Experts of a small language model.
Size: 8 layers, vocabulary 16384, 86.6M parameters.
Below are experts of layer 5 (counted from 0) of a mixture-of-experts language model. Rows are named router (the router's row for the expert), up (a neuron's input weights, with its number) and show model dimensions 160-239. Each number is 500 + 25 x the weight over its row's rms, rounded and kept within 0 to 999. Numbers have three digits each.
Before each expert's rows: "gets" lists some tokens that make up at least twice as much of what it gets as of all text; "mostly gets" lists some tokens that are sent to it at least half of the time. This comes from a sample of Wikipedia text that the model never trained on. Tokens count by the router's weight.

# expert 1
gets: "| ", "; ", "S", " ", "C", "H"
mostly gets: "New ", "No", "National ", "W", "An", "Th"
router:521473481523536504487499490492501502491473520448505483488457476478515466482570497509525464502507473504493451493465506480558527498506471505535516529534502472436515509498501520516524515457467496489492479507489495498510487500471544509500511510
up0:489511508499487504522543520471504503514486521534489479507523486504507516526484479524467496538518505553541535515490525494538502482532501525509512494489502522482526487518521528498509513488486471507461521485466537482513488526514464487507499518
up1:518480448511540477534479482482517472516501564506510514514504531475526480504500464479500502545550496508474534520521512489495496501526518530474494529457467542493468569528490550529546498481485492480530536496481501528530457505481487498538523470
up2:524476490521500497542511448513511558550520532467490497505483485524464550468502510501524489516533489502534554518479481506484499514532459509479530481485512446489492488502500487519478473525508522510538473508487503492500541452526461506471498501
up3:525486493512481493485500466517535483445496543560519491524478514482515519492508505529466473516472461520497536519506504500506535502527490545494490479507467514512507531525491505498481464495481476506493500532500489555488466493512468471498514512
up4:454514480471493543499523509487486497533488501500527477490513509518484500514507512524516468521505508513582475521546479453511536458523541468485492503540524510506509477488522532508522491507516521493482533478481542497469508525523500525507462490
up5:496526482513478545492542506519475504494511483492471473489484490535495476482484511459499480470523484526490490546472495519473445499512475549507472456533495489522487500462519515507486510537510441529489477489508489505435508515519514461493461487
up6:537496487494522508491488477501503525520533482503501538484494505487495468491492518476521504473519545496502477523485497518488538450464478479502472469508523537489465492487487520473551510493444478514505490507450488470473519480511554465510514511
up7:520501490467502504510460469509480545500468540491515514460444545488489504476561513524509550421450554482505513500501478506476469537534519499522489507509477524463496530482487530521524485497482512486513527485488500520525492503458540558461498517
up8:510489506458534468541529520499523506521528488526528505503480513468475482453503504502526513533538489514411502488516523505457513477491439549515493491512490518520500476515490498537536456543488507562499510452526501515499502469525505523478461515
up9:515422532511506504567519492498458498483508522461504467488467463465496491524513467500532467474525484487536519518503495517505503487471492476529480483478487468514492523539522504516519510581476557524521492494502513514500488434456502473503440490
up10:499488500515518466473478510496516521520515485512526488501569508512480508512464503518555494493480483527493539520525455552471485512454535475496462532530512502518516474466511525479509514497486437456491503527527500571499494470516533481458546524
up11:492513548483531530495495500506500489506481501468502471471472497519493497455518519542537488526485555498500518466528533474507517505512485500532490496501504488508541502492508472480521500502529513505518552486523544489502479488464506500477580526
up12:497505511501489533467495470500529474487460495478501524457440528464480499479557469512500513499465526488543484484496490480492481471512503512490508454523504498477528519497471523531488522478478503553482516490480508519512488436554564524506531496
up13:515469516497527480485451514478532561488491501498537556494493502490500540493500489532509503457491510460537477539490552516489514539485477500520531518476556447507500550518517509540521527500491526503509530516515507528532543488458522486482486507
up14:518499508514482442481528475526489493521504502516517512484499496477472521481525535499501476436478480497503543533517502499460481499520479558462510494476526478481532450513474465543502531538491496488541506517457527536539511469500466487499532519
up15:476520466467547529470483523490510483521454479490500489484500520499523522543520519530495499458485506497532528526504506497494501508524480510487433469565525486477548511525520525513488472598527497525555506538500522475506542465501505538470507468
up16:517496506491513473528487522429469480537525482497521499476513457507493483500495509477461528464539479483479506488497437467507511498494504496516535501514506510486467494495493503488509509479478534503530483496499546496486480502530505470523503510
up17:513485496503451478479451480511452509507530469506500539514520447492495526530515502533459498498497478538525539481517526471473526503517503494505490502508509556505518464524530484502484511498478468489470491494467482484493517516491509516495515516

# expert 3
gets: "the ", ".", "a ", "-", "==", "\n\n"
mostly gets: "==", ".", "202", "197", "–", "199"
router:485511536448513498509526486482484520497524444544495540525542518492480527484499509479445502508488499508477526535470506501472455501496497524501521489531525517511511490499498477501464468485529487539491483492494513523544492533527491489513530498
up0:516458529498537529436517500554505553525450501499463504445487471559490464547493514447507508511468543499506519493486508488426535435525515468504510532482450501499494535481516546532528489491520521534479508512499490558523494529480516508518507523
up1:505553463450500485455450539464439553523476516472504481482501484525511526521545490520508508517495484471521478522510425488484501478490487540510467513473529542495513510538484508493485528472515475478482524472543485504496496539493470536513594512
up2:497492490488464529444492474490461539491524502539477481486521477509528540489523511507506501514459514497479482492517489501523551502508515532507510469484517504497479515478511506485470508549470503512506527511460528530494523543519521477493485475
up3:512538504512514534479487532494504519510498546500512463517514466478474499475506490479490502497502497500471515507477496455511500497487496487585529478514479482497495514516498504485497527506518510487442509473485484508511515520504521492516523503
up4:527479494480415469515461530507494472504467522491491527493506466511506482486471496529510491431512575532516480514477515494511508490497479531484490495563540476453534496516520508524498537503503477488486505472506500535496505545538460497484486534
up5:513526467494472497493468500490478481531493466523545478509523542498485540486486524505526538499522509482533517468467482501518469498520498475444486503464510470490487508517517511476513553476494519531529488493534511502512488510512553525481516521
up6:490535482486484473456518447491477433507522471505520479465518527507497461527489515542461476493493514528513522508517488497496498472485446520475545521464540539485528532467497461479576466508491493463466521497504509545511471534537553463481508464
up7:520481475488460506512452503529508459450543498483496493484491473482501482490519538518462505519499533492470522538547535482490477535523525540500525500505481517495519494505514488458559453496484489512497544494492519478513479472478500490506466521
up8:480521515529506493476501478486480557535465530515491548495504523488501525498542530539491491523469494527461476519512494478470504491443529490491498497559557486469494506511534503489508522455501511507535559496500506514483470514506534481453508511
up9:501454474478494463489499534469496502513502472520488506485514486544522489531524533489534446527520556502485468497506522555466461514464481499492536457533456490495539505516506494522492511500495495491534483480476476481503460537475560472550482519
up10:526513517525530491452524480538523548502493539502522496507504483479521491469482536460490506478486484533483504515451520455474477473520510515493511524484488507458496538489517486477514494453462459497475526434524469486521475533525517485491531510
up11:474515522500452493512459518477512483472507494499494496466493562469483505503464546534483452500543521470488524543499524568520501494472501504473461507531506535518472499502486455516498496513520517465471504527529501488510514475478505487482476550
up12:508502526487478494522535509549483517499478455500463489538472491461522518491543536528522513528480506514481514488533477501462505462493505502519491518511517508533531466493502528494493511484543496538499546514506525470527494463509500493524501474
up13:493475495491472521474460474523484490499488455492495494498463484495521508501501483515498513527541491555525505563535461517482483464513484482521497500489534503497490500488489519532490488495511502566497523518488457560508507495498500473507482523
up14:469493489458490506478493498503501482512464497466467509519485522523555485448507468479492465487575551523517469467472502511471520477504456511541474501465529554496507554531526518537511531477467532516465491545525492489541469543529495509567520530
up15:553468525505508472464496519464470506523528453539511480523470460508484519494473503503489522512523529508472518528517563496498472509493525490508547568499559504459531445532487537507491487514550556493498508489530508505550477471491557479515529485
up16:514478548484487488560537531529496505509501479487488535467540502494531487460541478490509533462495500442511534460518503483469509533519513494465509517512541541536465482495526477485532508502516501515529506513463490525513470517499469498494514512
up17:523481502516564485469531529466504519529535509481532483483527512500459469475537473483463450500501481517532521517507479463489532462491524486484439498479491509519529482506514524546548457478511461508476515481530524533491523520454480495497498534

# expert 0
gets: "to ", "was ", "is ", "as ", "on ", "for "
mostly gets: "was ", "He ", "have ", "It ", "has ", "also "
router:502492507525492503514509493474521500479520520497529512459526487504531482517440462537540531469465495484497514468556471490536525537483502451467515490452505533515510501467529495519502511545532521486517502522526488504469538488519505481524487504
up0:508474508513533488488540479547452477497457476517512533514506511508542528527440524501488534499504590478514492534500535527437531492462484510495472501504516446480504485435490554553511507515510503529499491503531477530507475465541492499513518515
up1:514495476550445478516512510502553509496534500488504528535501512540542512501509522551521499508481529525524508511487486473539483504481536454528486504533511500508502473500512504495496507521509495505511479507521530503482485490520554509471526464
up2:466468501467519537465503527553464518494555504498522518496482531470502483474523515524528482505541492511527506512518483539518468469509492500504529492507499496491518460496482476541485506512530463539494521552521498494484508485459486497510486508
up3:437504474504504547510492555480505497538484515532485533480519453530478510493461506541572476466504548501540559541553447491481457506495490528538501500554466452459511526446520519479503507511482550501528509451489518468468482505500497524493515484
up4:526519490502525503471508487508492487543487514553543523464493495541504520529494507500505450420516508451529485510501496456465505490516534489542519501555477537467526472457516543520495531492517493528541518522465512546523504511541502509515502482
up5:483516519535471465495510467490514490515503498512555522482480491509499519512510507485537461550475518530518496437484460479504467478452480482513529504528550524518496534528534465477575492426530518483470470530510474511548485529537465493541520502
up6:493495480523482504457521517509473505551520511498464536497521529483462537489474479472500518493502492511483538511521487529500497462481525497470493519509459515516492485547505535487456507463537492503504522490552508512551545555505520474538510508
up7:481554505519503492511533496516529515506499481535485509529482497503515515531463532483522524487519503468500496549567494506490541497516511528507500522543503495523486519514533494520490488467469490543547537526484522548507491468475561463510505521
up8:531478518537509462510494527513547512494460520514512504478487483521492520557488524496552464528521480491485497504473446522521525525523487425477490534471499511545522475519533558468503463462506484506524472519545533490477523510471527481493492455
up9:497466507521506509514507527474527500512493530534448504516495522498506495469464524509484502484467525469537496479533478438492494522558473551497482501519489502494465523489511474484518502527512511466488505457507507492518522531492533509510505520
up10:482528489490506500496525508470448503459478510505493551523496450507532526527513480530535498463497507477527512449490455473505506483505488488532519447511506516464519476472538534509506526528501498468514459483521475467487511503520495472506535451
up11:540529537484464493499512501507488458462536449472502479524509500494499489492473506460473493528516499547467439504504474534472511499529490490478478492497512483445541479580481476482538502515527501491466490474502485467496514500459482534480497479
up12:552502489570427519463487516508521511501483490504472520496521495501496520504475503488525475534504459481476484520520508470469542497503512490515458502462523522501461543461434521480503525494482514483491491514467482488496434493517504476532472473
up13:502502521470500479520547519504508532514441443480541536529527514508524555507534491554549446526476481470486465502494500481503492534506481510494525488498549517479571513501475504508492517539475465521502506492554486493520446469511500453506551502
up14:454502504533477496489509561506519509486516502503522501522494488460496476500490501475504535484508522498469477509507469509482470477489516495506530561496555526525522494511513493501507550528521526508526503542513496485442483476484513521515515507
up15:463485526479436467477510460481499489495503514494529509486546526460506497470541504498456542509528446497519505415529508480484464525535513521503543480486526482506569456492493497520501495467527524480534530503507505508542460520506504504490524507
up16:479483489486530501491523494495490519479525507495504548501519491514580497528523482501493501475425524501491494478524509476562473514524534554519463503507486511548514505535501565519524543539530528480528489472495553517520501528504498526535508476
up17:509521507474506502466514520516489478537474461511452511468534443481512481481497528514509510485449461467483494497512508499496497495455533489535514499493509505512445474522494447503519540469519518531541472496518511523496551504468506486534489536

# expert 2
gets: ", ", "and ", "(", ". ", "s", "), "
mostly gets: "and ", "). ", "tion", "man", "but ", "States"
router:455516509538501505491490516510468472533516529507515468540492530524510494528524510487504521528530488521522481474518510533487541493516551497510466522526480487513455475543486482493519502492510499507498481476505482451487506463486513529478471512
up0:523510519495479502501489511483506478527480469512528548499496547523526528502469535504525486561492479436491461469523536543521482523467537491467495556450527522473504504519472524460511481530533500482515523518485486484505484464537510516500519493
up1:484495514489509503507483520487493500479467518480487440509533486486445497495507555521506489486507508474486491512497472467527485530525532484488495533502527508545520524534496481463493487519540490491489460499517523484473555480475517529491524430
up2:497497454549505501515487501486464515500480472520480527484512480488452526564471489526465512483502499511507518476479495544466469510483484513498531499513552537512503502478528555491488512484459519529480533514479482530515494521495467462530501523
up3:525498508491538478524563479524436513489484506472521498502469541536495522500513510496488531522488516524489488481506499510522509513528506546526490494511496508521441437471500517508480531517447526465511497498521469500484518505520512490480468473
up4:496482522513472478491512527523506509519498480499538483487466469495505523514550482481482459449524536498503471512522535518494483513504500486480507549501494521498471501478496487462520513518541510501492486486475509552513503473502540483485539430
up5:469508492520472511466528490535505503475504501511454528495463506491524504442536493484507462522496507467509509536479513492480536457492516486530460500483538475487440471531475492490553516522510521493521454503506458564517474492495496502498523491
up6:499507494480504504475487467506518531468474510482541531526477496515527530521529540496476487469461457512519493487509514498470541520479553508498493504520492498528505540475520489510496490473504478432484503509505514449500469487510455509473497492
up7:493481517528509508470528536510453528496478462536491512529487514421511463522499521530499539512467526482510474484516536504471484525506510505496494487519513506508464541525497437467551512511488471495520523505468516520490488484484552533541511516
up8:481485517428506506491502488491466521479474449521529492494507465489502522508490523534533502528464494494452494480473506535480445482502438497552476454511508483531508505518516489490495491457494495498571461477513525511532499523522493474487502456
up9:520568487473520487505560504497489518501498503498506497478486477515527491481539492494479526492487481514500491497476495476492519488530523496528500533462526486520473505502516493462485505513517466513471490483485499539512503518511515516527504469
up10:483514550505491487494499505485544493448511438500483454455496503502505515481522526522483510499467504509481504507445529506549478469473453455444445528480447448462494503514499476511520525527536505471514479489538503499469527524521528523506490473
up11:519488492510505527432454513503500483528502498483475480536480488534496540487503512500498491549544504506454509508491518500495446519502495483530460502510501466494508489508550503496496521520499499495468502477467512508485509522532514497518465511
up12:463519541484471493511532472456464505488522496512527492511490480514509512484478480485509487500539498539496545481469463525492483505504456493504549468448531487535504489516508518550526478474513500505483501504508537482436447489505506495506447508
up13:511502505530505541490462534457486501521456492487492513502470483521481507491520544517492477539468527468479483495483502523480538523462512536482489558509456521558495485476498506450501473544520490435523511519490543497504461478545519505510488465
up14:529530539499526562498452441480513488526492494515484530525529537497515519479490533497487474483487538503520474493511494463505542511505514486536500496531486450465493491542536505512522520474459554555489531500445502535537533497517526521530483497
up15:495468463522498469460500490498480417543485461501475510507532528486510531497466498503510465505471504481533506491486497545505505501486501523463479518482531516463469499460463563502524507525511507483506449510468518492504546429505497486483506485
up16:522514462491499491471487522476462501498510493523464502521525500480487532474462538468502532504485534502529508473483506527459459533496454524493486447498493513504500462522524505548547506518486515480510504520488462476487537509473497503479510516
up17:518473524538496496521478497476494477471528512517475474527500503558532497476458491515506492532482516507552495458477530562499513478494512472496533521507493504469486469511469512533517515508510515499459525520506514460506512440503524523523534554